Below are experts of layer 5 (counted from 0) of a mixture-of-experts language model. Rows are named router (the router's row for the expert), down (a neuron's output weights, with its number) and show model dimensions 0-191. Each number is 500 + 25 x the weight over its row's rms, rounded and kept within 0 to 999. Numbers have three digits each.
Before each expert's rows: a language model's description of what the expert responds to; "comes before" lists some tokens at least twice as common just after its tokens as in all text. This comes from a sample of Wikipedia text that the model never trained on. Tokens count by the router's weight.

# expert 6
Infobox fields and dates. Infobox field names and values such as Died, Released, Coordinates and date digits, plus degree-minute-second marks and hyphens in listings.
comes before: ":", "2", " ", "1", "N", "5"
router:531499517492456494487474461491490509535510506484492537511502461509476481512497537459460472502508477491528501494475474498424528496540499503484521490521511469499490484507473494488526495510511487491553456455524487470503508483494506455517507521556486499506463503539483508526493502456521491499454473495512512481490509465479519489530514504470540514542456518491507467531579473473530532504460458487472476500466526471553506557475477484483491517480511532502486523481503489519537499479519510521529513506504466492511520473467485544522509493523528479468461498535504514547514529468506481527
down1:470513506465494511520467549513503515428495541480534474481531479477515457506466480508466504490456475502504464508557488484585510516479518494505545527513483497532511519483487511544507465521491517536489513499416520518534501499491493492492469472484514507462507504512505497449506511523460471500492513519476463516494494516462499520498481483515468547522503510497521518498483557503535524508503540482534494504489512506495493476497483503532487441462533474485504501530485506455515506511556503517495466533519521471486472492468538487514492506498546451510516501469497504493497493502526481522
down2:486507530484532497481504529472513476540483496507504450503492504469519472468466508499464502505506486455495480510496501485480454557514473512480544491493450483498505448514537508506479486530510478484492420463461472488514503535503548479520507506494530538526485506456484489515526514546493520501498483531561482499458507472502478488521495504523484469493522493550500474500518486538525475507497559527506577511524510507495509508511534479460491491465514519483495484512487543498506472489473534485514505460514531568517535491518469521512484511500460527509462505496477504532494516482482510520
down3:478509466483496457524455510486515452539520439513505522544487490498503466477495499505505527471552478541516550520506508520480502478513487507504470517484497499454477550503525506479515473502513512496477512478474522510463510491535483514503465532530511461483512467538483477514488517472523451516526470476423478505491517499517545531479520478460486551516500524490485459467554518507495530514495490536506522524498449494484528511531482522535521510499488525482484480505507482529478482459482543475534520503507507441485516474501510527529513500498509512485508464518475526451522518478520482476
down4:546509491498530464501487530496496518561534483551517524519472532533533500496461518503475513488547547467493477506481496509495456472476515536486454487537454543512520530490539487470494533482491528527487483492504454512510512457528506490486469469510468448514502507513501505461514469523425508490505527480510492499499497508488451490492516466473500474531477475535497537493490488514509479496476514484523464509511537485494561510511499485518510487518518483491484513460511449532490474471475519518558486489482497514523474498537522499477482510486531518477460514445508507542527475509489499509
down5:525497520518477492470546539528568485494516516495475483480499487451524500508497461493524516511512498499483480510498486449518509500472538504489497448480510519550508501487493519501483496494500467537542505496533481520491519515539512516542510540509497523485502532447466504527531514484487504467517489576542497489496468513519496524526478512486507466546520488470470474534497498500480490452457468449491513508532513503501493510514504489505456529457513516538459507482468496485532452521492506509473489496511527484492483530459558489504513467516496513484484518555453491464467448488484493487
down6:514480461487506505449556531519554479554499486507471472478461511504496497508452488497487516523494479473506483485492488557483508521500524529512523446507469461491513527478501537498516489444506467508508476483497490492498514483541526471526501465499561539499532521513518523501481487474466494489512481545489518469523499546505525512457488516478451518510529467461457519505503515482509463462461525515490506495517523489554534497501501514475495507492459502511512534483543491569514470541483527477489478511517518491479532468472511510471506487479490528517484545527518523489478487472505522508
down7:537513507518489501504477507476513488518486524558572527512517526538467517502492499503508476462476548482494494474490487487494503510529512526506445500481515494522508469538527466450543561497507464520530468548513462457492477505497513503545466535505440470489554516456505471490481506516482490508505515490507511503481546468532480491500510506497550458486471500476462497505506498473506525509491481536530501489486478521478490505497503501454542469487497456510449540506513510497498537477472493498495477485520458454519488479526507506467533491527499516510518458519539483522527517464506482497
down8:485456508485499506509442493481533522495511488465474472492477541512505485475536476538511500503488485513491508481538494495512514526517545507481484469509503505520522499509477546515461534486497502492472503501428450503551523484564468491546538472495499477498468505513487461466562488520503503512555565485489497478494492464495471458531519468468483500454514496534487506490540488470472492529499544508536500463529526501505519513506544469516509477534518471496505551518511480537501481486492506519499490495459505498545511512523500551513456483481515493503485463459484504501487502482495499487
down9:510501488498507492489513483481512502497517570496488494477488476494531493464490478532508475501515492519511489495509546529503521493482489499497499488509513492504504536444474503499442468521444551502499510493511494491467452512457479534533494530478492515497520543501500528511546528496445505502488510522543494448517498497498448480475512522497540497466506511512463557460494476475520506524540489514509483533516517562482505488521471506506488567480479517526525488503480509507471473470448498490513476445518498522512473525515517465490468476500494493515491515468497513534547498490500588506
down10:491453479463506498494480472489480480487470492456549495520536525471484529495527523495521513488489474486515533511512543512491500487524522511519510504497522494455473514497517540487495511526500483519488517474488481477513547445503520463476471506493514470458492462509522479508491487503553487523506482493504466498469564524459514486540447525523474516484508519499444551516493524512512540576501456516523514508496492497485490453544537516467442478489450506469524494516487523533504498518495524482484492500514484506517497518495499512441520461498518559513482514472475508480526514534492505479

# expert 60
Main verbs after subjects. Finite verbs right after the subject in biographical prose, such as was, is, became, went, joined, serves.
comes before: " a", "ed", " was", " the", " also", " been"
router:510496504499516467485497494468419477505485503465472512512488521538462497500538509491513485488508497489502486496489490507447520526516517449471514487553501520460526483480479498472490474469527494512527503443548477501509548468475539451504479478517495515527506514467486502462503500500458510496481435521498481522475492505513490568543488508496552503514523512484525516481548522483487501524505479511529502485495490459533523528528524476528457501538497504498448518490523483496506441507507517509497516527475477505468564491510545531526488492507497475495496538474465470517521474478511494478
down0:491493479493512515489486510526515465468510510530450537463513518546504478516511482539466469503529527502501512472522512466520454505447541458479475477522518518471553503488538527493460517508549488492494494497509467508508492490505498520465493495506435490496531516511489564473539481477496516507515495518503522514522509472524471535457465520493482500516514546517501484470517495501482541503464490513495475497497500458513498535483496477513487546494472447520449516503526506483475455482508500463478551490501506531511549496480487519509520487493531459506549470504458514516553464460506512500
down1:508501483476476529506504499509494474478500488544494519510521540475486447570488515453518466472479509470543527495503533499524481463505529433493475540508486510486512528500537535504511515515510517487451493523464530533540477473479541484506495494518526537463489489492478511475524479513528485497456501526519431496478515471507511500477503495541529528503480470488505507479505489488547510536477535494488468514489525500550509515484518542478520467538501513474521501507527484489523497502464474468468525494472484482530536478518471518488484520494465504467485515437531504467540473504493474466
down2:493543509506505496475482528483490483535498489546464510513465552508512453477495478479490500445471508482502471500477526476527464528521515525433476490519527514553513552473509502489516484486500502515465527519457512535521525501475488480512499475518453535508498491473496532521512504540495498483526480481490500521476523506460495540495493499461509478546538512524450522487509502504483481533514488525503508459492470447503530490463484540518504477457506492510464503434504487513504487497495515512518500532515490464533527442492520479480500509480506499527495501491538481524524581517484456510
down3:489441461503493508491507497549516535514504486512534527464508512459517508518491517475499494452487492446506480501541536492511440537473502532478530513482524458462493471482554489494520487502528483511458495476507504503540483455454493497531464488467478518485462482516536513481545442493520510492522498516502483536489509517493509486505522478520517515518535486504529518521485520526486513541502526454538553502448528539484497495535526546515539487539492470472506530474500524513498483455504470464487513511519501463503489474497474495464524531504501474504479502504479532485491475532485479536
down4:517516508507487505488531416497528522498497510496524503517535497493536476505499470481531502518477499504494520511492488475499499474471500492507516479463506495466516488494596500515486497538457492450500491505515492460522488523482506494512495504489501520465541533515486484509452536480513527522484530498502473467490486532552490499468492459491462506447474512482516486530520476508481490463485499485523509539465482544483520471427475524480544522510517481513547522515494465490467530503499494515462489500491508523533446486531505499502448530521509475479490528504538548502496560495527484509
down5:523540480455512475494497519521500512503495480484482545459544504507505518521545499518489505488512501450511480481487502539481523497469517494495552487510519458467519486562511526507458504525485510506526493503523484537491528507502499492516479475514519449527500508464506504450490495475514513477532520473475547505542481468508529465482479470484518466484463524470543493526505557490514510497533528507480472481486513514474521503521498458557477492498466479444425526504490476505509503478543500451510517487506494512542477539498498498481493532499493485493517471492512471501469554536503457529
down6:501433503501491492484532507545480536461501520523537507515496481522543516478498474503521509474510488500500522465459534511515489467477523487435523464472549532506502482510509508481490552450472506500459487510496447482481506484482543495531503483496531512518513453533496497524513531485499471492489504480551482511480498504496502534511522495466517502481481476511438544475525503492465490484536497499555446487527499481528503513498494514510502531528555515473501513488512434486504519497479496531496479430521496480495444493504533513545512494502490494506547509527505474540521505525487503503
down7:496533505467486504505468529511503480513441496490500421526498487526501451541492479502470460479506513513524508525525538501520463473516498482572524500509497505553492508490482503474461479568466515520493490482523503473522475529496486523502490511493503482496439498478483545512472540514496544496516524479536460459502515500496519487534523528512510533501499492519516474471499502520500524460519505538516488479537474508559470514462518526500500494468495513491460523490512514477475504515501556502485465495458500502545522529480480483510436525519463534486505483493483507500489448503509507514
down8:504549523512519465497512513505527476537477528481491484523448508512489502488554502494484500499510465542495510521487417479451510535509498498450522461469493518521539504486479470505512498478551498480482516494460505485496498505511486492481513510539484440513487511458472501510513482524523508480503475470498523495523507501487526523528497493500500512496519516475425483521505446528505468543509461557497557510502465490487514531479511531454496527483470520503515497499525463525463484540471472494576470483499517528511525469501483467482518513509509494509491531502517526512457529482511495500
down9:502478447520538461515503453517502472530486526502520453465545538519541464527471503503518513488503498530521511491487486448551513511518536534473481521504490449507528477490520480473518484478465464482408482518474533496511505480485495461497461478490529492488523509481512543491467495503523464527521473506502511468492490512475490500521467469490461488481514499517533516476537478513481491499521519515510505486504496580525477486479523527474489503470529500541458524467477521460499504530496492527515458525492467516480492532492517502520520485512487494514492505459528530516545496512537518488

# expert 46
Mid-word or, digits. Word pieces like our, or, inal in favourite, author, major, and digits in year ranges or scores such as 2007–08.
comes before: "9", "0", "8", " of", "7", "6"
router:524448515454513477487463484489495475521533507488455486508510496501528517471502514505488490492501479493539488508488497513455556516503499481490530485547510480506539496524507466517453473515534497523525472483523470469497521486467546502525495521502517546469542528513478446484540490535462478447496508489516490442486526491497537508488507492488476500516452502511558514489511509495474510490449502510432533483457495502532466553520508489526470529512532508539521472522482496526483482542526472503485516505495486514474542493539465512477469500512497524500484507522479476528501495466458492522
down0:501465467504525501494480519508497501475459519532511494522526492474492464479495493468502486524513546481536479547490484485511480493472531463536499518533528491490479498524529518449509486567491466484501506501449517464491483468532494487501522476521528504481545536539520492497501446495527534470499491568506513517529541504489478536489467443494522515530443573500509500524533505505486492571521492491530470512500521480487510471496468489463496465533483476486470541468508490502501488468477505498503469535515509467531531485474518483501498535512505480502504486509518511484478490496488511448
down1:535483489557507554517483529525463512531547484529503497495490515513490501530551516527501496514548486476481495503471502467500510496457498489477524487503452463533494524477477522517544519536543450462473562517482478492490494518520486472481456464500504521513508463531497533488488504493547467515528519547531489517520486483460489513500471514498485507528496473475522468528456503480435485509484503473479486505500529524526526481454485524505534522443521486483491473502513496491488531501478505484513491466498500479523471488527509509517472526510460482482532474505520484474495569497504525477
down2:537534457474479528457500485474556501508479516506473442464504470448521514524499526496537521518481471509472495477500479500540513496475500501532496526495507517427479542538476477465495534484492466507471539483486461483502508495490554453463495517503539474496494502499524483522493518470504545504488518504508464470517524465490503497436478499521453505459454528507491489470500517486508540528494481505514480514520533498517483502549525531478493517450527495509489514524510494516517535482479505508520522472499528486489513501563484508481537487482512524553485541521504512528495478528510481505
down3:523482535519499504485473490500487506502487495499529505537514517497514532560468504449467470495501486490490470532493494483501493499497472498526505501473512554488528474464514506478490486488528519505418531540527494537509468472461465501521542504488483504479491522489494488526503513553501471495489489470495482557502482518488552538507462490514524500509558517461483532521474427531465500517519505565509488484467475486479519537514504528500499485473493512492515482542464495523451494499509513523524499466540512532485476492540468504505483463505480470559528466461495492507498498519482501513
down4:529492527572491512532500493498503498480485467495504489507472520435476479483510494541453524495494461523531502417472470508524506473515513533495493530507511503524518507508533490537539513466533497474491533496485461503518544465466502508497447490510481523516506512478497530510519492531520486506500482508465523479509451494539490471525571470480506517496507504498483511502503551495496469458545436477507482483514489475542522475488483468515479460536503492494507530499471500527503474476500533495487543491509516487527483511466520492482498513467539497509503504456452487542493517498493518545
down5:518503465503472507510497481526515523445441511497489471448483512459466506531503512521513502507494511521457513484524497541538498495489501560501497493501504521494472522502508535491512482508519502499421485475455482521517529485516562502480511498486506483529505495488488505508438528504509496492479488447470490509532473471510471495514492519478524509450470460486527479496489457516501504524564536476491498521497534511446482507497535513497491496505491556506458515483537532527500490504518523464515475513498513507511536496479532505471476469512546503486469540555515505549523531510458511492
down6:538507523507499476481526543477495486518504516491494482494503456505489470468506493503537507491513508494488497456492493511460508487518500462546546483511532465470505447498506497460515527494476510488538518479571496481472497460548468472550481469515516493496488505498496514485509477496458476493502508474548494476490525487472531531473475514558500470538547475514508497507495504491544529549491520478472474463521503438494462509498518509479530496509530472496492510524463494493530488510505494554496502533479507523503511565550518542479488504477470497456450496487514492523488501450526515512
down7:528528482474531503495489484484525478494463465521498458469527498492485481503492497496501476509538539479558531516498478500489502522520526504511492521467508446501474483524485485504490461559489523506495490472576510476498498460496526505487513496519472535467483559466538522521537524493517525493560516508521494523484546503492515496493489462518481497524489562494496486482506513497505488498501479491511473502513542518491506456499460480489531502504461522463485546501477481544542468509484521490500512506486569487527498421446503462520507544468469502501489496478492477485499506508473520485
down8:483529537563506502489491529477494499506474497500488531531469463476485484486511469474512507522495514493492516511504496510466481540521499489554482487527477493520528515461492489507481489511467499460513512511498536465509531469487487449500520514493535471488495513527466511492485505498487472479450469526524520516543450464491572484540509498443538538539526468500469489539523463474492507488521534456471482522453539469545535497530514521484551506518503488501516506505459509504476494490494513511488537456505532542512491499473534492498524475508514518473467462517477517503514504502518449525
down9:473509494518508468497510516476461519499521481478479473494530511517459527499484525539448510527512519547523484485504440455497454509561505495512502520508496497488528508521470437513469468519516546463487491546535515527448530470492480539459484545535516509495528481537539531489488496476484498519561511519495476499484499500493481474494499515542517500491509509530482520496483520496502519477538465584549536478500481532491480505493491463511524520511475525501508480488513457489494507477496494491485481513516460489507487537483501443482492469518497488470497516460488488467499512480511536489